config.yaml
n_layer: 13
d_model: 224
n_experts: 16
experts_per_token: 1
d_expert: 224
d_shared_expert: 0
activation: "swiglu"
moe_layers: [0, 1, 2, 3, 4, 5, 6, 7, 8, 9, 10, 11, 12]
router_score: "softmax"
normalize_top_k: false
routed_scale: 1.0
balance_loss: 0.000875
balance_bias: true
router_logit_norm: 2.0
init_std_router: 0.0206
lr_router: 0.000572
vocab_size: 32768
norm: "rmsnorm"
norm_eps: 1e-05
tie_embeddings: false
optimizer: "muon_variant"
lr: 0.0118
beta1: 0.9
grad_clip: 2.0
batch_tokens: 65536
seq_len: 768
train_tokens: 364100000
steps: 5556
dataset: "wikipedia_en"
Below are experts of layer 10 (counted from 0) of a mixture-of-experts language model. Rows are named router (the router's row for the expert) and show model dimensions 0-223. Each number is 500 + 50 x the weight over its row's rms, rounded and kept within 0 to 999. Numbers have three digits each.
After each expert's rows: "raises" lists some tokens whose logits its average output raises strongly, later layers aside; "mostly gets" lists some tokens that are sent to it at least half of the time. This comes from a sample of Wikipedia text that the model never trained on.

# expert 3
router:486483490504506478507472447440486545529558593515431481540441429506507592502472493476555504446512599507417513532575520490503497493449435574443564563568493582480414559485554367508629509476524468518489422489496566511501533453586472560550440460461540534536544561501489515489495451556568524431456553485568529605489455538559569419415549485474587494465599505522413587467446461528569451511505496459446431431462505564507532450513542515441489477520525568531588572623383514531555568466481511513456517480424571547544476537490436433494544475586502521497532556531499542545566479548498550618479449502462487551518461479534503445442539421430493446443527484473396505528446465410482593510426
raises: "-", ".", "–", "/", ","
mostly gets: " six", " eight", " five", " four", " nine", " three"

# expert 8
router:445472542394453439437525551478492469443511508556467534556476509523477462491483487446559486434408521480543452504552518565574561497481533392400393552574460515464560511481560562453585446485476544554499498573468451501540480484422564574535529526523432452495486437405483472582554497477666609562537553480558467527448494485515430517421499466512588518478569557517530527469544583548494500428429587443493482530436479503460546514574479547475473478509497522575544602602461492360448585523499457484520514537487514529444486511481478428443505485539517447519529507518527411437430548473452496543511401448457516495543551490488477445451482511569556529578410529552432555538526588478480519590420
raises: "I", "G", ","
mostly gets: "X", " TV", "SA", "AS", "_", "AR"

# expert 6
router:543429579621437479407496519477424442562504470574513574541568450510568518519492516503563568463505602524497430441487555509417533520584450516481503464552488476478452540447529372514555502442531441526484355544507528471546529432446564514504547526511497468494519548470484473489581503500443486519440568454529462482463489475516497520579546459516544545524449528503381614515596415534420469479536544487493509531576528469483443453516585405439397536583502400441489568497532513504483502503436546527457533471453525483558579532506489497413511556437495471493475486532496516462505507457513529595470407606587436501478510518511518497555421547581422456452530522494338479544512487610478476462534
raises: " and", ", and", ",", " in", " and the", ";"
mostly gets: " season", " politician", " Regiment", " Primary School", " President", " Committee"

# expert 1
router:483431504397515502634595469406546452486509550587496528552459588601534454518454483545591449595535559446534447437585454557431574432501497499551468564535601493466464527443567385404460431572530528506553560447493453493462553492438561503425472478532513421498476410492479485530413504480624547549564602526519507598548451563514572382460539508514477510480555457491531466440435453517571548495510448525474457419503544539515429553463574533367477496516496542467507587496409516502502503428488482514409525476490542485521462448507498581497510517487526567475458558494467443500494514517539538422534409485546415569540457470487481442474536458502506501536487485540479458527511527506468468441454
raises: " and", ",", " in", ", and"
mostly gets: " hand", "| Year", " pre", " power", "| Team", " Inter"

# expert 15
router:519466525560626450538506449524507462526587480514519516499580460426429429470519586433509467517516433472511529502500483408571495513483609437434381538451454455514545477572500644479425516530539524504499607471533387525507537493463420474454559595534554551543562480583437531600580464530468482477435481563524555487454446505476570550442486577553435488514556553606561475501497509485457576422520463533423557512523508454568532511507394595470517447596518508611489452454486459498446561505520428494475489490544467558458533490520500466521552423517401514503591485442549460518525499545519485529549577490450482540498526483450434518535512494493558461509403528503594575458490501452582491561559
raises: "id", "in", "ak", "un", "as", "u"
mostly gets: " Br", " Sc", "|---|---|---|---|---|---|", " Sl", ", S", "| S"

# expert 5
router:491518491390491519480472471434495474516523513595509455510512450498509590491586563477548391390553461516524429423532476560531497442404529429468462548567460520457490584487476606529545491486520449432524526452435474444534518453481590553482451507531502582550441534487495395608548560507563562533586443476475449538622502459523487433449476490517548438470549524385566466544501467521448498440471447505450426549497494494459478465451493483474497548493440460640528521598434492391513504525535465482590590413430488541461435418532412444385461511519519508447556548534470550560528446538442539519448492483500549537575452523530486506468480544491512503507461539488555541554486544451433428572419
raises: "\n\n", "\n", " In", " The", " A"
mostly gets: "In ", " In ", " ===", "\".", " in ", "ions."

# expert 0
router:584459465445465607502507481531510468474487497468556496462444443428512536458549596456390635507448510560366464522441507537426618471477454529518596510442523502532558533452515555518556440561572475533498478529497564480495390572499507490593534564560504546416545542451520485485552477544490475508471478460449513396506542571441473518485509548520499514393509628523390471559421489447365541564424415511559531503420430455492414465547544556458567521426461579533547489494493510528432509535453456455548519465517537431446500495558525518459518436583543511521504557453506560512541513467537583499467556523512541572507491484505481482494538476532574540470575455482453426570563439526501574529465
raises: "0", "023", "024", "08", "927", "933"
mostly gets: "′", " | .", "″N ", " | Apps | Goals", " (aged ", "| Turnout"

# expert 12
router:494499594513497483532506493494566624501390575431458536547523539464535467497482407568601530374543604518440465521464469605404392608523445483488556434582527515422511494433541407442556490507433405421588525510456547429498478486446504498469419438443501449477452456424525534499440503451446530498512504498521510486476498485515518504447529459486583616530575402565532551474490433526559472475586523477548504528505520539413511521484469494470463554514481511479515533496436564581469511456495496483429555530449533515473485441463488615451526528529483554558383471550527480401485471436471410593564456482495518503500542448486423465532460402442442556536459524463474465538469490563463556474495
raises: " S", " B", " F"
mostly gets: " First", " Women's", " Grand", " | The", " People's", " National"

# expert 13
router:494531495541447484576528496426485493518489636538480497586447533552617522434515504561561439525564539509498486483543466590495482501467469510459515517537511548436525473538485448446567459525572521497561525546476472466466487466521496522430484439517492594595444503401489512596521562503569528541542549449469455562505525501641591485413486486472609406573517484542507502452423464526583496521414427572451426461536472539498465607505468537432493443474510525430511535488511487480445541452590471578447497445502449570518377402512507570480533445436630533473546454463484516568519547591457557513420471460498489522514514444450511420451460489524539548478531529485524552554593538448450490632509
raises: " and", ",", " in"
mostly gets: " came", " go", " moved", " went", " located", " remained"

# expert 9
router:535479537524505408525539517426552551519446447408525590421507563497490473481514393443531510555555491527477491543562505538477467519483582513604554464502523522534526508600423530511474502422515493503548505472493497591482459477410623365462511500517540463481487450454470492487595523489472526485524628432497412501531535571511418563567537480534451494562500430493521391510580512435449626517586501461529505430507485474502499435475546431460535544568479488522505491386551565467569454495438505451580548558443429477486475565523512469473444444544558555503577539434519409584544532572551509443559566485498543385484492472569411490497514454533482501465585496594558464441419501545494480523507
raises: "f", "s", "ber", "ge", "p", "b"
mostly gets: " Har", " Am", " Al", " Bar", " Mar", " Mad"